Below are experts of layer 7 (counted from 0) of a mixture-of-experts language model. Rows are named router (the router's row for the expert), down (a neuron's output weights, with its number) and show model dimensions 96-127. Each number is 500 + 25 x the weight over its row's rms, rounded and kept within 0 to 999. Numbers have three digits each.
After each expert's rows: a language model's description of what the expert responds to. This comes from a sample of Wikipedia text that the model never trained on.

# expert 22
router:478453470446466525475536510497498489488516479487500541459490495512498552513475494484545491505512
down0:518519499509519523512509502500493529539498493494510484513460480492498521504515549467544502488503
down1:510508506487520483505486510498491488507494509461527479500493488486531471513475488514483572499478
down2:483551487503515510486531507525501518515475506525486505459505445511474542505470493470539510486482
down3:502507525497504496481475520467468459521453472524501468493475529496424504475567501519506451525510
down4:485489493469514556507513490506522506536502444503506494504495510494493512502539478465500505444507
down5:555501512507447544575463524479499488521516510500457477487490495499478463514493491515506491515474
down6:523460519528525481494461515507470476506474482504462535514531479426471528462507503523483505459524
down7:509507501495513534471468510473458533480474478509453474503489516499470477490536536514497514536477
down8:543476527545502498470485483492492491473503539470527491532484510479504544477485488541458524503437
down9:494441472483542486477526530514489516517527519507526475527492500458507541521477524464477483514469
down10:528503485531460537536459487512507468491519495516476488521497495501476498483515545508551473484477
down11:508492521488513474520525528485486545507526498531492500496500508509515463497457536493523517515524
down12:513486482516533506513499510452520517497463457513497500538479497477439497504538546561504486450500
It responds to: Final pieces of personal names, especially Slavic, Spanish and Finnish surnames in sports tables and cast lists, such as Rodríg(ue)z, Emelianenk(o), Iljut(c)enko.

# expert 1
router:487490496472487521475526475490494518492495458474523521464482527542527503485463548449500512552509
down0:464505508478513473511484497514508514487504525508495532495512484494505468532456521502472537520507
down1:467503507481503476506469507535484510540530519480468509456554513502491505540527511485563524512471
down2:482538509494522458477536513486458539486513486503561529514519513486472496477501479450470500503533
down3:500454498491532475476544518529557478531497494514508540496471462530526499484484513492509502486539
down4:475449522514509501502486486488463500486533468526501515496526531567518507523535493510496460507497
down5:471517518491504506504472520505458505487507471484505479522547510529527476489510547527528481510513
down6:448479530549483504504534437487494511522504522532504467494463490475471458515538475496509519495486
down7:507515509508492466480503510530495498491544535516506517497478517536508525520539515477486511527524
down8:485466500512513496465492468534551490530477499531494477493526505532482473467492531517514525468527
down9:518519432519521516521516528504520482484476511535547502507467510506500517507482482493513458473545
down10:497483481494513516501462468535490474484547507494492529488520489462483522574515468504473532510495
down11:529501514442507536505496545545506481500542479452486521522509460476462541512498551498479517515534
down12:537582535471474503517444503498505510517474500498495480472517469511514484471522508469518491508468
It responds to: The digit 2 right after "20" in years such as 2023, 2010 and 2021, plus other small numbers in dates and score tables.

# expert 25
router:474483488456494542461527459464458494474513495479523532486505502528502539488511496488527499504526
down0:550515513540491531538490547489460539480500487471481466542465524477464471456513532499471518496457
down1:516522488517544514511493498505464429503515521463500504507518507450508485483504511520472509485492
down2:490442471472485500484489472549493499479525518510493480497541509478521516538488475502445498488499
down3:530514520537537485463519517492460526480510476523509474533534507496512496484455543476497517504528
down4:507513473445471493482519508507476469501523489503480468474481509544533526510518464477514510503503
down5:492478442535472487490488509494498462477478444467518513489559510529482500520529466491518493494516
down6:499470482502462467514532520515496473484533521493513507513513452481477497493477475521492476478488
down7:478481509485453489533491518502508478489526516481502507474510505503469547471498468479480505477455
down8:490527514539503457507467470474465541498541532491500549479517493448473460475484478493504493494503
down9:553462462489469492509537488525500515489464494492447482526465541531509491477509511443483516472498
down10:496533514471516499486476528485476500515483505504504471490491489550472521534535490498507490542530
down11:502507468487513524533488570483488574521546459506484475544543469515540471518489499464522530511505
down12:507478541522538485514494511484489496525503551487519461523510514476550500472488514454500520543500
It responds to: Final pieces of place and proper names, such as Cincinnat-i, Oak-land, Bost-on, Arizon-a, -shire, -burg, -ville, and words like York, County.

# expert 32
router:512474460516507506491477496488481511484501472503525510495445518504535524478467517461489538517521
down0:503469464501483469483508525480492489470508489507481496534478520488519503499448483506490558497501
down1:541500523496516440449512504518543505483496492548469547512484501456520494509520517519493546519469
down2:525528491524497461551530515485472465455490507465493474522495519496470492473515453480509525542468
down3:524514471527456509542507541447500489520465528511473520545525527498510471488477502516447492522503
down4:475492508445493510532524473457506535455498502472509461519524535487518466508474516482486506476513
down5:500494489518472518490506483549463521490470531455497515510487538493488487526446503503482487460507
down6:510463454477526565471503478476476487522479490481464495502514533452493499532448515450519478506513
down7:525514490450481551490513491491503485486480493492482465533503534508495503512482477542472487501489
down8:476552476485484535516509483522530497519515545483502448471469444508494532505513466509485524498512
down9:515522545505520481485506536507509532491510497528493510493496501492432497482498541590531442515483
down10:527512514473474484497516471491467520498531502508485457518493470524504481518465488463501440467478
down11:502525483491526512509509534554503481510535503493504483502533504504454499492476539496467510517539
down12:524494479534499461545504503518539476501502512490529526503490520495515501477488490532530503484506
It responds to: Sentence-final periods and quote endings, reporting verbs like said, announced, that, and pieces of verbs after to or would.

# expert 38
router:507493487514501516501513484505505521497522483469527517466466524518508515475492547466502528499508
down0:502461528505512491498489485524512510500500539497477500463513486529508505498458553477470507479534
down1:511539524485519501473471485515491481509495510537533498503498464512546523530496515529504489442474
down2:539454480464549534507484500470491484548461489490531495503479545478466491458468510517560533509448
down3:518458511510489527541520521473489474499481531501518483510486478550507529488478460519542542502521
down4:526439480543473507470495499498525484505538477497467551523484495493462498479498466500536512488514
down5:535503526516490493520460482430520520464493484510471480500482509454474474515492497484533498480505
down6:497521487536474446527519540499557493511525475521520511497516454508513527476510507484525485497492
down7:509516471478454490522502512469516437484450484507501494505503526500479552481446497504438514496490
down8:489499468549499501533485510483497474522484529487476513504533509438508512519498469502492502506489
down9:533519481545519480500495459481522500483512550538536531476496460477459502458494487495519530489486
down10:461463502489499532518474521536509520471528520544456516500524475497463495495518464540503527493517
down11:506548500513516501504471497512522486518498499537523478449522441540440495478482551540533506495578
down12:486500487449449513462521529459526483532539514541513498512540465503534497524500489434509467522504
It responds to: Single opening letters of a word split off, mostly verbs after to or was, such as c(eded), st(op), st(eal), d(ocument).

# expert 12
router:481490508471488527480513494482503528482483484461504503454482505529540543470471538463494508524534
down0:470477496475501517533488473473508514494497440488532450496554507516472486481501507497433481498473
down1:552498477505489476524504546541464506500522502487520455516493530504507562482511500525459503509463
down2:508501516504464505462514520510500514538478504489512482550476489542451497495496523509503490498469
down3:496503552511489515522509487534499562475496528510468488469494492511498466497512518538507492461507
down4:539524496486480527525500526508513491520495507504480521512491508473532512540460484455498517511485
down5:500476454499515480499515531517535505537529517527497489495528476496474500438526516526473524463526
down6:535537494508490468521477501484488473510498489512483500510510509527521518474553524471498469513489
down7:512498542508489490505533513550515526494486494512514507505464535486508493496489531515483492480517
down8:512529461482506464502494519503509496502516527505513493513493470521513439499482498512524515494494
down9:471507478528507509453546532534513481512498522512541508527482489495459464498488451511483493504534
down10:496507533512510480517497581518505491468499515496478515484501505491541530496501480510470511518469
down11:521503556501499509479486502500536532455492504480474478477523502481531468486484467475496490505499
down12:443517505525543482479486531514516514500469492467514501499477495481457472480496471548509501447471
It responds to: Leading digit 1 of four-digit years after a dash, space or parenthesis, as in (1947–1976), 1925, until 1981.

# expert 52
router:470464517485457526498542493460500507475503475475492519467487537521499511477493486479548508501539
down0:517515531524473479536499476515473489520487461543494488457475475477485521484537502526513537493495
down1:483500488524479472505493528529500493482456520458520500448521526489493514454488445538503553504504
down2:511519502526548434501517476495510472498554507538507504503500489478524557507529491480466538477476
down3:472514499518481479491535494507520502505472513496511489536469485502515492507520549509485542516499
down4:500468482460516525506486434515509473486466513527501516505509464550552496471485515469489464484499
down5:517493472498523520505528494520528524522485484524516477520504469528519495509495468494507549456457
down6:464559497489503518508484512547504504476467490542489539505500475494506486541522488529528476487506
down7:494518503514473485560525465474501531502488505551471508507519481528475513505482526485501513517490
down8:470478520474494503490537496457535496512530499522484526480519519502505475498536465510505501508501
down9:493479452476495490504496554445467525481446523499520457497524495520510495467508487487489511481472
down10:501471519544491489516454520494497457462529527494494470538538519490465540532479522502492549468481
down11:460491499501452541484535514517475480452540510494548458484484545462539510519510467476512507470499
down12:498497496525473502477504475527482478511514487524530544512466476477517529535497460469535466507509
It responds to: Word-final noun suffixes completing abstract or common nouns in prose, such as med(ia), controvers(y), pract(ice), ven(ue), fun(ction).

# expert 13
router:484482474504493508497533491497438518470513479483510545471488525535515513525496520504508508519521
down0:534489480545514504532527498496506526554488543467533525535472496480474509486477533504473536508540
down1:528444471479509499511487478466522491543515472492483471474504506497503487491494513475470487464464
down2:472538506495477530492507494502486520484496507502485504540469504501504504467515483476542488501538
down3:536530538476518482480498508496460475494514495487505514475509495519509483497465480461522531514527
down4:479553530483507479477504514514493496530492484497466479487512510484498512496446471543548498494496
down5:482480523514504503479503545478474538473495513479518477486470542523518442503513516568512492482528
down6:491482475472466480487503498500520477439447500484495501485491479498512526502515505485526488493461
down7:510519529496503489476490471500493523482493508513514522469524469508473511480536506529511505501534
down8:544511524472478498531483517471476470492502500494469467514528488470472505464537529501488448510473
down9:487527468530529490534486466460510500462510516489508499491495504523456495480482469502518467510511
down10:527475477494481506528566500499470548546514524464485519495477474486481527520423520486495484477488
down11:484533520530477487465500504448476467523485493491528478494506522547531469511480467487501508507529
down12:470542515531495517490506493485530476537480499470492524521466473520521524508558538527493469513491
It responds to: Short letter fragments inside rare proper names and foreign words, such as Bur-l-sworth, Hob-art, Teym-ur-az, and spaces between numbers in sports tables.

# expert 7
router:515483491510478504472510498496500517473510481493509548504487509513541525480508505474539486513512
down0:493498458504476524497506479450476510473471451549514488499501494504428523514521514487519456483490
down1:512527473520502512518551536495499478481497504519503502495457510550524447535508497512506508532523
down2:515500476484460525536520539505507462485510520526504487517513508498548486508473549513494521548515
down3:515474475538477489490507487528480498530470515469488489456531496544520503454485505509520532427465
down4:496523476487475532526481538495472490487529497493540482529535487511489498497533477488482503445482
down5:492475476497475458493482494548503505531508519531480502481508478566483488458516537502521507475480
down6:524454521515489490500499499484556514479480535508533506550472518487521509496500534494478503539521
down7:516537529512495485477530526527524532475498534500533499473476504452476520470500512512464516479574
down8:492572509475510521529465454485476501518495529516490556486476475482442491475523452555489466512517
down9:507471520506497479471497444500465505536464517476494500534557537553483475487504459527490474453497
down10:501527520474509525516481516492486528481514492489497462528501518493481493470503477508485528480452
down11:543494490471535515504519495513516518517447479526507493483500485531542487493554493528523467483512
down12:511500496540466514457484507504470514467531511482495508475511478467450528463518490504460499467478
It responds to: Word-final suffixes that make nouns, such as -ation, -ion, -ment, -or, -ity (certification, tradition, operator), plus whole nouns like character, development.

# expert 53
router:498457484478490503447513463461476519480514448485506514507500518536510516472498493479515497521530
down0:509494533508563489498447504473512502509452511487510548473506506483513485527489482490501512484487
down1:465456493449496500514551484498474484501500455483453474519529508516506490509462540528482463508487
down2:527472480520500501481525507477556561492476484518536520497517491479537529484512488531506530509469
down3:474509521509509460534462477518533494494533488514487520484483554515515512528529553519474487506485
down4:483494487499476481488492486481509492497505517488477493458521499512527483523488492526524545494475
down5:482481513482477490468500486500491511490487497501520471512492520510509494501475489551532515508522
down6:509514527503498479495506481448483492514468513464487543501529508480498515540457506503490532494496
down7:493509506511551464540502494481467475490492529488493521519516509493548521541515531487466529523512
down8:463506457481476508523545507532483448499536515479499538510511481509487479515525501485495488474497
down9:507484500501479499488522550495470531488493469542508501494509519548507478486552467482519467550468
down10:524496511510480489487473485499494494547531470503491510482526497461544535480498505533535559519490
down11:469481492487515499547525479479494496514480459470515539480477496463501529536500503482465496507530
down12:452513485552530494542459518493437516458500467510474522527548475515503480479488502479435519498485
It responds to: Markers that start a new line: bullet hyphens in infobox lists, opening pipes of table rows, equals signs of headings.

# expert 54
router:497456490505485530505511470489500531463512482507524542504463523556505537515477519445508521532540
down0:489483520495463526474484543466526506488489493542524486524468538503512509450484499491502501516493
down1:493536462486513464524517514492518555538501501532481489474485524490507500497510528500542501478530
down2:466446487472482481515477480470555475475498517508452472487540459505536528523492526517519518496476
down3:466473510470473508467509526519549507498497523471525455481485520513488520492530512473506487514524
down4:563531501520569548500489516464541495494469504521519475524500531464516519515479524532486503511535
down5:508506512473485512485488526520499501529504529485496456501484518503481481452499492487503532533515
down6:504539463463469487486519516471452474488518515484498474510480533521481457489495493527460481504521
down7:544474456520533501485505497525470493515494523479528506484475477487465490460509463449470490511523
down8:528502504491512534534553498506522508480527483544524526495501505472487495498489485482514520498486
down9:499523498517588523538507497511480506512536529508519501531550498486480503520497533473498515511490
down10:523460529494524538456484524499486519533505515513510517492520457497504455509522481507516508483492
down11:559493524477498507543477530503482503498521510532486504465564490486568516504500478502474496516481
down12:542532512462528500424498505490516511485505528502498498508454513499483520498508509480494492553551
It responds to: Digits inside numbers in statistics and election tables, such as scores, percentages, goal tallies and dates.

# expert 48
router:438486467479518521496534490482483527482520478477505513487516537522531504466438509489501531513515
down0:544479514554509495519501504533550527521521506548521518502479492502465497499497495486502497493486
down1:526469473488522474494470530506487491513435495527540534506516477445473510451544490486477497468442
down2:483477462471502495494484503527517480537489492501511491499478470467537511518496509499483483529468
down3:522490481533579487470497464487465449542499489517478515522523496493472461507478513503463522522497
down4:514504468524459530529533521521511512470530516481499480504524504499514531501524516530500570522440
down5:530517521537475449478521464499517481516474472484491483519495454529505511507509513483478575527479
down6:489513504469539495507524536486449490517492501474488558501519519459488566485460525501479433462494
down7:512480482444480488521486526481497471471523472434469491490498509552495468491487486457485484475481
down8:527503510511443543510472499498504452498529482498561496487526513471542520502510510490467489520471
down9:500543478481528479479488506546503488510507475486515479500547525531529503502473507494507540462530
down10:540462537515488492517487499469500443489509505460481479495453515451518505502529486503503477526514
down11:521441476506440488494475515517485554465539508491530458480501484475492491535459523477541493473514
down12:486433493483508518498450502468428478536482499477465487495534506485552516496481527514500480542505
It responds to: Mid-word pieces like g, ill, ol, eng within words and names, such as raging, Guillermo, Carolina, Phillips.